Weights of a small mixture-of-experts language model, trained from scratch on English Wikipedia: 55.6M parameters, 5072 steps.
Below are experts of layer 4 (counted from 0) of a mixture-of-experts language model. Rows are named router (the router's row for the expert), gate (a neuron's input weights, with its number), up (a neuron's input weights, with its number) and show model dimensions 128-191. Each number is 500 + 25 x the weight over its row's rms, rounded and kept within 0 to 999. Numbers have three digits each.
Before each expert's rows: "gets" lists some tokens that make up at least twice as much of what it gets as of all text. This comes from a sample of Wikipedia text that the model never trained on. Tokens count by the router's weight.

# expert 150
gets: "o", "a", "ia", "i", "e", "is"
router:486493535466472539505495500500525474467517492526522481499507450545477512479500471482495502545512486505490531502516502519496469522525539530545496522501497521545521509452487491498519454485478494
gate0:511484517511499488500478458466493500490479508510501526468459450520503497468517447514474522520488500484477538464525512509450487479519526509492484528461517491523501483526508489490549466509503475
up0:481498523482506496547495503482456461466559540531453513509542509503494534526486497491508501465490550499442499521524538499524486525493498490464525469486491512521510517473452497500488507527488495
gate1:544499489507486484498532471487467530475482506484495472461519506566485498485472528518515515470534508476504544525505502468487506445511504487490503494524520482492511490538493497493460521538473465
up1:523511476533508489514503489544519524502499468536511478483508485472473513503504474542505493491484504471515525481527500471510511499493529493466509539493567478437480455509464492499546498560475453
gate2:476505493469483481488540463479542491490462475485554523519479487492501505496511497506463498491512520503485501522563516533565499484493502497522536522494494446530538482532503523499528462485517544
up2:536477513515539498513501468472521554563521506490491518500508475512521452491551484507518477502493485548497466512497518519477524520475530534486507542463474490540513511505516514542519520488522463
gate3:484503490521507539549491480450507504476533480521498497527465534481477485524477463484520532500467494494531519500513488531476484485503516515529508483509485510481471521557453442494492468545464480
up3:462520495492526539534486480490521511472502494532520531523452496512503475511492480491467534534495523502537502486529485533461444495499483510531490498486511503505464550538479493524507469481510491
gate4:490508481528451463475508475531457465487508486507523487486510501549482504529521477461496502552488459529508527495505522484492502484460503504484519488512529535511461494491459500515534470537474458
up4:526499524469517514494489525503522486518458517504486499482507500476479528490508524516485520468433517503514508519533545507455500463518463524464463465541507570444499516504485508496478480475475489
gate5:504485528532481446502476542549490494469494488494475514534473477478474528541465474493489473492533492530495519447493548487488525540505495532518459511490490475467453481514501480488487491506494495
up5:507530506509481525475478513504507508524497448489454512518501500502486491549495461508506490484556479507463520517478534531504527495525452517534531522500494518512456510501505475506468503471445488
gate6:513562543505484457492524466446475483447538510531542486477480506516503502477535495449493473508537450444488502508502502474539512530518485539480501465540509489526511477543492478498510475489499505
up6:502489474552512490485528493467520543486483540504461475497457487484505475460475550537502465520476507466487482488528481460520502539481514493464498490519517455527485528477506517488511497510480501
gate7:490505565492503469502476428477484524491510517549477503524480436517516507533481459502503514529495482469498497493502532506507469497473495524547524488499516510512507515491448465495514496496504484
up7:534494517465497504459525526509540531483464528495504467524455471507504516532475489505543531539488510506516515449507480493508499499476517527526497519463520491509503464495512504499507457502478492
gate8:469498529511524504536513508525525475449492511520526527453499484510534495485535554499482495511516460496496545502461471477529462502513480492466439546491488523493491481483514486527529523531454511
up8:535485500464514526494508492498562483495534496485497481521494501490538547502522500515493507502484490501454469447468523498504496493512513513514550539498513471552499508510500461523509512518483473
gate9:534553476490511525485528540447546485487496494542488528513485485482518506559506512482496496517555524442523487501518504495504516496499525505501525525488484499510490522465524485510504457524493483
up9:487503513537491520489541519494511515520480521527534536465521461485463507535486543481499473506491538457527462455506499479516482522514548489457528517493499485503521508464481486487525451486498460
gate10:466488500508483479508478509481482494532535481494466476518508540534535499493479501509505513481541534513483491538520496467519546490457491530518538461528489518465485496531484486444535518532491467
up10:495458466491539495505499466483485552527499569453504469511527535510449455489518491552484507501497513455532483490506500531466503453502525489484453486529524478507529474504484522494477467493484543
gate11:466497494522515528553540471490493498510463531520478499519487457513536455475505491474488539540459482501526546493469488489503470537519537472517481486470532503465502516494476473545502502508542501
up11:503549509458474493499470494507528497473477479474487500524492490502527559518499472510486474497529497530503503497513465512511488503532489518514497522474477476496511494488543533473518512514441504
gate12:483493509512460488528514498487507515502550468520500456473548486501500489494477521522474500483520519497521507502476488479468525487493526552523481502497502500500530511481487465475530480508514527
up12:489520513477449503473499525479472461443519506564509529459487477492460534477565462508453483544509517463538472512499495482467530491537458479495528505477496509510484518442488499488496499485511520
gate13:505494471467521478482496486506475519491532505495466464469497475537510473510468525545472502461452481476508499487484496458459485445431524519535489525540497486498511532473498509540496470525527495
up13:491503559488468498528520476482489484491521492486476502487492530489495497488469500489533508468542487490463496480506486549524511501511457478496508497461486510473494502516470478491521517455489557
gate14:477516453470549485504478528529522486490469481450527485500504470442508502460523508469492526533515539555502492500506485480501527486528512542484503470453473496501524445472461512512546487514510496
up14:466508488464544516519479505515497481490478476466530449487514478449511523468492518444490534529510576531499493490497505470486503497502519557502491472472496483525524462471464513525549489487532505
gate15:508498446450480498462534507484540457500507493497499483510483515528518520477506494510490492516477501531514495495469490558534456480516489496508492494515449459514536526488524472513539470447516485
up15:532563528462483508511522495471538463498516489512507472519502483495507508456540496565535487518519495514505511516484523512492489459490481473481532496518457500533499538464530522521504498454541494
gate16:513487548518499536508502525521489488473497508494482515502512468500523522502532509501464464511489506515514497542521497526519482532512533469513484486497553504525512492528532481547540500497504492
up16:519482499493485540541499484535529464498503527510496531479480455531478497513491473455478490460489448509535491514543474477523527491542473514557446524488509503486467478484530559527520497491543542
gate17:517466476471523475477513499517496507500474524488491512420527504545440532495470549528454512525464492493519487476525500495498506468488495548500513496501489483474462514507527528539491553466490518
up17:484500460492485497468558530503490511513460489520474488512461509498500454478504512450476506517503518505478521493490459525510457526494505485483490485452500486469503492526531561494513452512496499
gate18:483497500474505517509468496513500443520483482477480570549494517536514495519513463511508493511483533520498534480537465526480478543529526537505487552508506532476512505490509483464477469486475492
up18:535518531515507465496467491513512532475460496482567497476476471481474517471514495498538471495522468532511500502537531497521504511517509481439478532480523437491491477505502497531495532502550538
gate19:506496481473516460549498562492515493506519491476518500522490493541539504504521518527533515534514502506473513486476456494484509502513499544510476488532525464482534514489515475493524485505516545
up19:461508478541515509489490489548494489501465522504537529467448504467510512468507456500468513515490474501514495502477494500492460488528494514470491506496536489520458511476505511483510501494501475
gate20:494519479466533513550526521461494486505501514532531496505482531533479460486480502479547487490505510523498475527492487484473484501455462469468488492558494508507485499501495518506493483540548492
up20:547503514514455469469474469479495512510520489498482483503486519482522550521500510508498480463503512450485485476515541519531548462531509510495530471468503494467480511506476466449496510425465506
gate21:516459492510490473521505495530528481503526476529528488458518509527501510458524532488503489472505490476542510488510523483480514488520503470444476475500496501488467517482551492529481491510479536
up21:508536497518543518447484502480466550515465527486464526508490474470491477536495488519500491523510529488466478504486514533521502525500480509549515523505535500511493489510481518491503544485506467
gate22:504479508512502481526514494485463485505497494502511512474515517528449509471466549517476548503482529512517569520503539476488496483492501523506514473506470553513550519490448513522526495512510459
up22:507548471474478491498463529518510525521540533501485465515509516476509532518491511498533474533540482471535478510491522512530522494468497486512493463550490503538486448491495533503484504517499513
gate23:516514495491469530495483537530489508522548527503467444525531517506521504507505523514497481483533496495472523535464487515543562489477471480513541500523511496535445483456498481488536499491467495
up23:554490497490493536458491498522506491468508533487491491516507530540475507482544469501467505484494498526523534504484461525547537487520508445467468538527564503496484505455524482510465509488454507
gate24:526519523458509453467542500484482512518483488543487502474525483482454529531503504506490482529496489498482516498494527478494484489525492486492523474505486517479516573462458534448478446480504503
up24:513496521514552494483561481505489500545507494517518500491505491496477531551513528477481489544522522499515524474462528499522466479527518519495468474462468460501562513482498529532467501520520497
gate25:486502519532469537527535480458480521524522493506477466498534566470489492494495510538500485498465492491513515548456523511513523472501473500527538458517476526521520546536478502465501468516495506
up25:480524526561465554506532496510513515452505488524490520482514511507496474512488502516481431473485489510511563521469525521479520531535487506515497437496463559510530532516491526464508478501508511
gate26:521505523482515487501471508515469489521516528538482527494535502488532509504484498531480524508525494472543494480500558449478444499491518468480496539503468523539492497500476517500539474489481463
up26:467479466521517494502523450496490516521485451506519504491432509508496476491537507519519448523486513533469468465465463449477514511528487508473525490459536511462498504516520510473554498500528510
gate27:533480524494517511495509523510542498463511483474494478497509538517481506537501471505550547520487512492455515501502464491528519491505508504511527511459502540477474512537455503485476507469482500
up27:502466499474519500480512515512531486466473441493511513490482515479523532478525501499519528535534526495518520494497496506485462482556456470512482512489511490464504554515481554534478514514463514
gate28:483551540502551485518496511476545543477494496460486506500507469500513501518483467482498450476479434520478555449569518523483496523539530475528507509491472486521504511544523473484492483500525452
up28:463519494519512469493517490490496521511533498471497548486518481533500492490490513488457506486494439521509512472554521499492494480532456510514516507506481480480531514475520482493512478548472440
gate29:479545496511520517534546510474480473485508511497546499494497521533512480523523486491454522491502504485473533557512502545459516522500523527466494506491466531534489480480478481533490474497509505
up29:480539511499512489456487486523502493495516494503489512565523503490531513512549526476493534529506488505424519548467504541495494548526541536492502496491519518526464485494483483510503540512480504
gate30:498487496508483555524513517463550458508500540521530516525481463522485546488508499480490551541485487535491498531489511520538482498452539505481484480490512528488489499487467501449482468484539499
up30:498552480522514528502518493519520525544495545502545460502443504479487492536520470480477467504547490501490541524474462501523504550526445472482524515497507508500518461492470539485487462504492504
gate31:434493502493504499513532493480539511494460474544471474515492488509557461472493474513448494538521511526499524506518527489474480482501530467502475478473477520508487505545494539477541506519489502
up31:534464475497484487487519476470484465531488509455498472481502526487475510495431489458527513477486504499500486503506481497500511457511456511528543498520544519478516472494501493520471538476504509

# expert 183
gets: "en", "ie", "ia", "e", "y", "a"
router:492477530488457549493521511526517510453511508500505460515483527504492509490481466488498509537497509504517524487532479503474491508533529516485504515461508491528517502452510489505539459466527555
gate0:547479506445508513491509512510520464495475456488516503473468494528489467493495487423523521541515467520521526513540516535498494519518502492489500490499526518541495495479515467522473485481531512
up0:512486511535520496531465508518544522529524524509534436469546471472537469485494492510506525496527508520513508529515513510499513500486483494484492494519471464506504465479521490477497502511504508
gate1:474541447447489507470527493466527448506494495515531530486488494511498491529500486488517456490501516499488481493531512502484482542503471514480501490494482464516472512485497515500523507513509496
up1:529471521503502555531484501491506508515545506503507451463506489493521526488502525536452523496521506497483482457522490513512528478470463500475537485523499490489507500508450517463497504478446504
gate2:469490464506551507483506420520502526522504492488509495512503501497491483472539516554502499486527534504509511525462465523495496522523534461519478506499532508517509479542541509483492565498511501
up2:464510507517527526508506431496526516509527522511528542508499518470482476500517479516466456463472522466522446503491491479467504510492486453523494513481517470506488532551520472480489549485542463
gate3:466487462471451475541485482537510474497501473512518480530506521505516504472498509491490495489510495529468493485454551496544476474477517480533502493536482476545467491472488506502512506511490520
up3:542480501515507504507510534494514496463506530503504467500441476499468508498477506511573539511486516482505496488491518527468481518510495520449503518486500528445497551508530485488495467511514512
gate4:482522475464518492530499458471453514493531468515498517482516489485508490511546481485523570517534459488503504483462482496518468506501492519483512516470502541469526553483543515533404494471502512
up4:450478498507497529511486504492550470472515512514512470490516477543451526481554482488491492493529480489505510485484501512464463491555503498505477522468498457505510507472504514499539450504443498
gate5:522491513491469519503540509506479516510515540467506522506469494471483547526507488504541508525470516526548493501547478451457499479530464482480540521483487494504502454493468507496508493495507499
up5:516462542471482519491500523514491490529483498471473530500503515484515535504505461519547458533491557536525503517541489478455515468512481509459538534508444487510535521469504501448523470498512505
gate6:531468506468510510502521526499504441523517466492486480518492539500447502489470485521520525492530501529535476508490458460501528451477506534472479517479444455529505511458548441490531470516513520
up6:485517466526459480493504500514511514477485458515536508517524498533478439559524473533503506514462534511510539474484499476493514497503522500539455466516524509501549478504472474558479468480490509
gate7:499454499457459477521493505553494477453516513530497525470520478484477485480492507434470518494483498496512514497525469468513447514520489481514532500518510491485499520453491489555538490463488518
up7:517513463500469524526482517533499481511496543510546508498466521501510486488516517524497491519495494527528465508495503541499483502499501473503482533534532478491471522497501546491495518492509431
gate8:525505516565502455518542499480493506494476496506540472439527464522468501491489526496499462510545512484520489484540535556521515503516447479513527508531524510498555502521508534507499500513533564
up8:466475496456482516530518461470480509529458511470456501544486501474563523503548515488501506477502495521482532504453463459496480493505526519500462464475504455506467525486518516466523535482480448
gate9:517466517519483500495546489515509497472479561473473508534500533470520515547486509527471535539506511455510550488497540524472559512501503497518521480486508515514480489487520495501551511448508526
up9:499530468513539481468494509525507481540497472512535491445465460489512437509514488455459464489505502517468463517471478516496447524497510473518493491474460483450510510519524526457498491529477467
gate10:535497503481510496503462498473482494498515482506500522518541438495505488495506466515519516455527472563507493495502501455470475534518495483552482458516515499480529485460463473498507492516477484
up10:451496505506468514497494459522474521511492527465483471476515533512497532483487543477509476509478506461475482517515505508517520479531495522464496533524488535508482510519473522458464540483513525
gate11:481527508504498508509481509483553559489553511510521492539473492516468512499493541505443485494470467492490468499489451512539499454468515535506562507519488491523496505473461489502464537454517510
up11:496478490495468468543469499536524494496527511487490474526528476539494488513510470535529475468501521491494489532465555514537511509469496493537527492531475488487510547439551499543522525504498533
gate12:468514481519483509477541529472507504489496469521485481470508545515527496507527529507485533498520498493548448519557508478488548449490532492495535526477486478446494527473491522522496542524507442
up12:511481487505484496544494489515484497517467500490537517521463456498482483481492456509496488471495505515472540461515522549485457530482497503478458452524488512521495505497531477465477460468496502
gate13:524538536502519522488530513498524512471484538492499521495473544520540494524485462500478507485477455479504522468495530502488498516433491574490467492448481536473518500529472513479486482459493508
up13:487456477493498478506516467508479500545466510520482522496536472460492497491496532492543494479566536502521520487537482475494515498558521452516528534487525471514485532495525524503527511524499487
gate14:481452521496482529502494493477487537491512519488471520465480502505493487514456523497522469494498472505488489526521494493464451512487485511480458556513465473510466538488544541509478461513499542
up14:508502509487482480529484473496525512449522488518455534483492451511497501469510464496497465477442462522496525466471544516513472508519562505549516471505484516485488520477498518495491522487456521
gate15:531485512507510531534481480482543490473484520505472485498442503508560505508491470508485475488513463490478493451477557488466496489530496484490518506489504489470472521500463441462500496482471514
up15:521525464460500479492507527523469476529524480514531487492535475483480474518518498491530519508529483488506496530515473503528524489466493552506476476480500522485517514480548529506508505483521477
gate16:480515493511503560507473508547533481480502513504485542490473477493497465493479488489483505461449490472556521464479508498481500502497530507471531479460463482508505533449524534518504489477552514
up16:503524518504480503496456509505540582480478444448493544480519479499478523479527521476492513487517495468523539475494498524523479526505513505503506542493466537524522444494484513508512499508476504
gate17:480484479480551509514477495523458513476532471481501496501522533471505466509474512517516524498468512492486505480518466489506516477528503508502467475507524514507544486496469464489489493531528523
up17:468497531486549502498445539513480500493540485488510494471517507499485496516473500531510506531494479505481487523470476500476489483527498492486451446550467505493555506450494494506519440544504507
gate18:508459480491497485486504490537511531510553491487533516513501491522465540469486503462476512498510529484480459547537516511509484494539473460491529499526502460482511490519481502493519534518538446
up18:503446508468470510427484529526499476482546464510572516493488507508495485444508506445517497533506512510461470559528499478466513468498502501530493505550492475499529483499515479521505505528543481
gate19:484510527472509510468502448532491504496473484549525505533513491516482506499521519532475471505497487533493521514495452496459495535540519496468517491498508518496462457503515429515532509463498491
up19:547507534502507472484531455522538521504491474487539509481516485466492511480496501540444511471517469510501496510545459551495509500500483479459522497490497529507480509491456476511509496515492526
gate20:506529506480509476474530498536507472483482507472507475544474501464473483538480499494508523458477516458502508488471488477472537541477493526491504512499442483474505490475502490492490497509527497
up20:497493457531508514499502507496495532518490474504489515437525530507503503522538533509474493531519461536513487521500515558540485466505500517532486470504556511523500502519534511503570514495442499
gate21:481522440493488474473518503467502471496511472444490535524535541435481467545455469518496525515492519500538520479497467468458531514527502539500541527487493497496553463497502461540523498478550527
up21:486492482455493484519508491528519458515482484490530489531509499489501456550510466518531514483553527507526550508527465484469533502505500474487495531505479505440530498492498514534503492471515489
gate22:512486471472516559537486484496533504503435503519506496509464488553509451491517509530488510497486510517518515475513508525509489485503444511477507473463492501469509512525462489497499504476524501
up22:523483490490485485452530533490453508481506495480467498508537496489458525519465522489500494540482445531510498483476468514496497526502530514516486521524506523502487468501478471488495488480486523
gate23:532520502537487550501519498432510497528494507480473465466510518499516458479461478489478456532512511509474496526498526481527493493534482504532524501450536500539507513510526521471513477459495486
up23:486517511463508480524505488560525471463478518565511530503543483515463513513543503499508536468499551486535509492477519499510508530456518487512476497491469510493514510484523484542481500510502501
gate24:499479507484468457457521485482482478494512487487504455524502501532488470566474498459488482558494507513470549519495466491504532504528498477526474474528486481459525546440497505478548482505520534
up24:510516491536441444485515472510500484506462481504511470501543518508487496513478513496527484492469493478459527533500495510478527510494509470502507530528532487440535521490482527486524515476510497
gate25:503458528472502499502555504495494489502480489487496517468495494503508489472495495474539484507514524445479491488546493485516513510484525485494471518495488496482486524528502538486541509483487536
up25:502505480495518453521476502513505505517516471427527455522531517471497532512482517540515491514534518467510505500502475481458530491516503506454499487505525485519468470505492474530491533501541528
gate26:494479481504477507550530520463518484465496519524517492482496487527494459502507467498483510509496521543547519459499477515508526514536489479518485474512488538458517539497519495508517449480470514
up26:512511519489524496472495488516495486535541495526508491506493495465506509517473508480470499477478482468501467538484490480486511505488483525498504508501531508536466487505495512498484536513550461
gate27:514530550482471498483506530504536542469512502498459488523503499526517504467501500498496508559463537510518545511473485467474533432486489512499536457444473503547485526449489506502503507496500521
up27:509477524509539530515431532543472509487487519540503529493495467529480507486503478502524522531514548490508508489529486508537533519517510514484500505494546546518534507490489514453510501522529493
gate28:540536463468512498529511492476504490482499493493462468536490543526476484494474489495508534511479488461539525507497513510506502451468561562492487534524488437486513468495476465531507476521499547
up28:533536481523551504521517493506510480470498450554516484480503463528460502495556485496479494505522475493517482478520523539540511487498529537468501488459531525471478498455506522504483502449488503
gate29:508537489467515500512497525492518482490513463507515487495490515477492486512519474504516514537464519531469459499503494510478486490506525514494497501519496491522449477490501481529506482526500486
up29:543510465474510476486513479498482513542491522461519494491520507518543484444556514483519459482473491512544476496490499477544515489470452478537522487526525542512542528524510517530462536448499500
gate30:496496526503469513521550511479460474465462534526490513496493486522536490481518424481513502521479517474450496497485507474521525489472510478494526475473518519510518548513493494458528473507497510
up30:504516458482521526531542512483512510560525475487487482488493554464534515516516554521480556493500527454484483432509522505479555487487505522494481472483507462486497500512524513510486492465521546
gate31:443469509516456485503496487493455458460514519513464549505551512443503533496487503517488503507503510500519485523509510507505493557486423515463533553468489484516517503495480488510494499538523504
up31:491492522496499528471492472486551487535526475524501502458497487465533522456494541483498498438514521459514494465519520532473495547535504479437488520479518482488482506495506535489490511532507507

# expert 100
gets: "a", "i", "ia", "ina", "ana", "o"
router:465537501485486507495480542527512473463496492496501481506515498487472534464474476445495447517520497508520574498492457520485497479548544510536446494504481524500507530485509494500523460497470517
gate0:482496510473505506506498502531539445507473516501507511525562492532497530510517503463508541489475542508464516524541505520478452470533527533503455488525506522510503513460527486481456488501515465
up0:529476494486466507473498507492478464458480513526535532506520547489546505543483487490533505496525529539480491573536528541554476466532507518513488488458469484472524510487528462450523477476531514
gate1:464477509508474534490485494545463450529508517543530509520499542528473504493503481456506517498482498518426509548562505498478526476496537499517476512502504484530542505495502536495537475495480499
up1:498491508515530486464483481551477509504528479524539550514515466483549472494495489480496535518485468518474485499516489474428525533543483505555484523528535470520544509495535511470480487485571513
gate2:474496543483490503509482412484519513462472518511483482512499463498532457512568495532486512499513493477497481505493531520508505482490490492476454499493522501515507512464506520493505534471487498
up2:461501550497497493518495451496522498511516532520519509504511515500512463512526524504470501495508508465492481535477545495526538492480494493465480472490463514528503513480512469507534541519501488
gate3:519456477535558508484482474509439467507470462520465463529530501470543515478499459499546494534436503474556479502471504484481515496525529496536488500486561520523488518502507500487479480504525486
up3:530490423525499516484540513495523474538509469532484517496458544493509452495491471501553500502460534495536465501491522528508512505493525471503545506500479532504513506483495507503525485495478490
gate4:499502461475517485523538508461536474471521454506543508456519515513474521511461529461506510483471514499539491531520534454504546502499483519490549459498515517473538469508531530526483461564475501
up4:512487497505518500531521501501461477481565455509520491467529501456478520489487520490532488517451519524510485522478501491517564520531491507525525481518511540488535512504509493506460477559462514
gate5:520482489482522466499469469505491489474505518439476500531487517447469534465504475521526505463515538517494521454490554507499525478505492490500493496461461539489478459492440526468518477459483501
up5:492480510463468461509481513500494492450480530448469485495478481453488526470486487490518467444506515488505533477510512489470505480514523451478479509479497508458432493468464536460499482444494503
gate6:486516482486490528485514543535504531463520518512496483484514505503498483505485475443504510500518493483499511479537473463501489499492497514494463518489505504495489516445480520484522470499506490
up6:512491466502519518512512510505509489479507487480493526526508490490508485489473478444504484526491459526460527510542492475535512481522494520510478483569530495482431548520494501514516489497472541
gate7:501533495493534477497508536510509489563466467510469427535486534519488510497454504486452508525488467511523529513478450498517508489516519506489503492453504486482502525513481473455485518514466486
up7:495440511519515550493486488524502497437522492467531526471525494497496559517491520519547515520532555525516469478525523471523529517518469499502488491529484475503485472461480540536501482487460477
gate8:470494486510542474478515489502522497491521505485509498510455528532506460483481502495468475498491479467482526520531501522504464476513487513466541476504482452466489494510512522528491508536473525
up8:473500532469489551449478523556530461496511527492483477517550496480458524526453558471524534523475514566503475472512487528483492550495513516539506510472483518489501520487501499479520502488542465
gate9:501535471506487444476521532496497458504491485513508482506513509479483511532499527464473530523487497515485479506492502534516512512477520515507510480506461454500516522492526522501496472500541509
up9:516479511504492535533531450498485533516543505482460512484489507500486462495485443524518477444488516471491477488475506478457521533527495464473522511508517534486460483542493529467458537486511482
gate10:509506507535501510537496526467463485474521547532484506535497463479506510511476492509497516511535561500520466461493477525549546487493510559489524466479493554467470485516468513481517481511492478
up10:516517483484501502469465448519490522511496472478509496474507543544468491495493511540495482498454457514540505500496518455493477515495490455521513542507537458525510501488518507529469577475537519
gate11:502460451530506522493521512495487510506488483486475469517532444510523505476526524514502545523483506485491425491489482491489492471463533477507503460530497521545501487517578479521521507517484489
up11:525511481518474535551500524541473531537439515479507440464468508511509511503484508506484511510505490537529467498527521522483459471498489519471506525490468509509532461479522511472464512450453537
gate12:502455488526492519512478497508530490478461459472479484453495473513483520484520500467449523531481480507539532459512528538518484500474490500506484538513504484501477506484521497522505503488498557
up12:490514508503542482508474514504463529507578511494513488515531549511530541516500488534524541497504503501503504549473473497481509495501495515530517477501529485511526517532488489456495513491463494
gate13:469522537519480526495465510546436496498474486441500536513484502517496535493504536506520493535493508551501545471509511474513507512568540530472486556492514510537512463512502498474478498505472509
up13:484499492492479484507478517521516504469516498430524538498490501487472525514486510456546545500506476511515529489503529490498480489549501498446471505516494508464460464497477515464460501486471525
gate14:479530518507509516512510507504521526537501512495505491487478517489488529485486459531515522494503493503499513464492527497490535518478495504482489513445535484513494483490475511499557517461521521
up14:478478485460522487446526468503487516496511477489474486516474485476508503453474493480529494520526511511498508541515522502509487492512503489560516485498534511491507485509451475477483540510508478
gate15:480474485495514518517515519471484519493490494480497498486542447447521506495524510496492500476504527482505494474475507547470513533519493544490432498519508500417490546502535523505526522489510530
up15:516544508482457475523484483551500515516479544518472484509464520532452489535467491474503541503483470485507476522507532479487473502476511453523511519515528480517456478489503474501444508473532462
gate16:533529496497521486531499493499441503502540497506505490490500478516488483493537531486490511478489521512517528486419487492481468509510487470469476501526467547484498482479468430518485476516513481
up16:514505466500482508486460515513503517487534487529537506503492477477495489496559499452542463432477506537515534518447504490493494452516513494476477499522499528511500484485464482519504495512504494
gate17:466528464475492491455490521513532523484484526506519489466506515487474505491495519524515493536452488527503520479493503517476476493503472499495502483505502475537485517458483512512527520493508505
up17:506468490502473488508502495465498519493504530531550509507469472556502492497495486460490520496522477479509492497480472518464482472464494467485527546488489484465498497513480493507502506525514466
gate18:500487488466496504486476517492463460518516501518530475548497528485473525457486537464491563517520480467512487547529507457528489451507454506526482506516476500512495505461480488506499544540466490
up18:508513515519508522525438501538504458482473500533471510559522479503546523538561449513465509512538504511514498495479506505546457440530451524499496493520475531502510487485527492504492529500509527
gate19:458503517461530482474512508485484512501455498497511474496505490512475538470520543521517479530504513534511504500512442495481488546493506540537521481499513522548513529484493564525502548517461462
up19:490564560533465530529477517528516512504483503501503506557526507481472511560511503523482483487491555499479519496494535497501481519508474462450514542543490486517526482486504489488465500451538518
gate20:479467504449485479512580531480514523497484542479506505475512522479445496463479526519480484470476487476498515513522549524514512489486522480458492525512486494492493501479498455528483463519515566
up20:508526523534486505483515479477492470495517459476463470503494528516503488493502520503502564489554506495488473487471474488499506509469491537490506494474501481541528511531500508476479499475515464
gate21:539532496462484472519521505476503459502507512509498512525526519483499543501483532475513503529514512517497515484490503465494527504509447487479520497540461513474481503496499475530499506500495506
up21:549519482486509484509513490469495471496508490538479521515533523507486513556490527494515488519502493516494516472469504473504512489534446483509480510530458500490514528499468490562507535534494468
gate22:455516505518449530508478535524493471484521506476456560494513487499494516512480502528491505504481510521468544528504500460471524486494529489492465538536487523507488553513518452513502505475489521
up22:520477508471483420498506460543511466503505481507512490495486531470518519486488526488515450468522484494485503527490453499494430489512486465488492510470468470546449548471486501474497492534486518
gate23:424501470494502537507514508516522558505493491478524489505475508535518480520464480494477489494503498513505507492485451477458484493534472521471457489481507486520504494507514511477471511476477504
up23:497485500527501503501479495507549495511472523504503523501518477527528498491515463486521486510487451507533507469488511500518508494496488487494471545513522515462511534550517513500477532538516493
gate24:508498514531497532457513554521527503510516462483448501480531491472518460495466486476499474525476505541459519495490506500502501491529501546523471505507467522539473494512532446463494495479465515
up24:504510490523493488537490514497489497503475506488504532521524504491530507480564537499478509475482497447551498470509545507501503499464560485468500507514534494522491501501499499473488531518518518
gate25:483512526499481490517510454513522500484520537489465515485527481490509532468500471509526502475488511453547545516488531493509490476472511543487493504514485491510508449473457465516512482508497543
up25:489520508555496511563523488542513480485527532499484479486522510476501484513507517481509485510509575469481502531489512519486522518498541531496483457540501522492523440523499490474504525499497493
gate26:508489503519474476537538527458526507482515453503500501460480483495503474515524452453470474457517500485448529500462516498437490515527474518534495487499459511479465488504527494482519472524496477
up26:448477487505472516518502504532499537473523489479472540496539472490465516533505513523509537473494511517472473513481485488483464546482504530523479560490499488499498522453492509512507504500495541
gate27:512524549504511510518476518505528544486489523475492533475509477478481501526495484507459500439480495502521492470511526501528521519512533504508482511507487538507471518528476527505430498497504545
up27:522541496498478496485495502492470491455523500529526506500534539484471526450477498520516505527538517525455489471530471493539515428518541485525512509481530520524461487455475514521490499531480528
gate28:483466563465503482495546498473494471481516460491449523479512493521470533497479489503474484512463494529521515490528522481488516527534493487506496516527478518491518567507488535525499507489491497
up28:464492471498465517462469512505491499550487530526515482556513533517462496557513525521539535535535487553477498535530476554495518500550482537519537502480472509470531472483515491486468508529518500
gate29:449493518468566498508465494488477500529517482515527473516547484473547472460517497499506513509519499531491537521503500538453503475490483487539511473447506562512489507483500491487481498502461461
up29:542501497561429495501528513499527512502488492473472495527464523543460522538504509507482476500460455493521481483488495458532501516513504539472467523529500450478501491534511500481511514502524507
gate30:489487519526556514540511510516467489492487458497516475463469519511497493508492533471496544517522487531515531497475507523530491456550532524498569454473478527520488489551541482474510486489454511
up30:489531502558501489495526499508482515505494500537458506520538463457526473477537513511491521505525506479519460493465513456508515510445527509502493440478500521485522482453511536526507458496496526
gate31:507484513489497497485545507489480479460502496480492520479500496561506508493499484486472457472499514512517536518496482547475481528521530484488491510507434482500528484475489537527560540515518525
up31:511540477510509547458505501551474514499496471503523468529503500523540460527541504521542491501538512498497511524447476514509486508490534480549472482474497477529505492538531534489510496508493457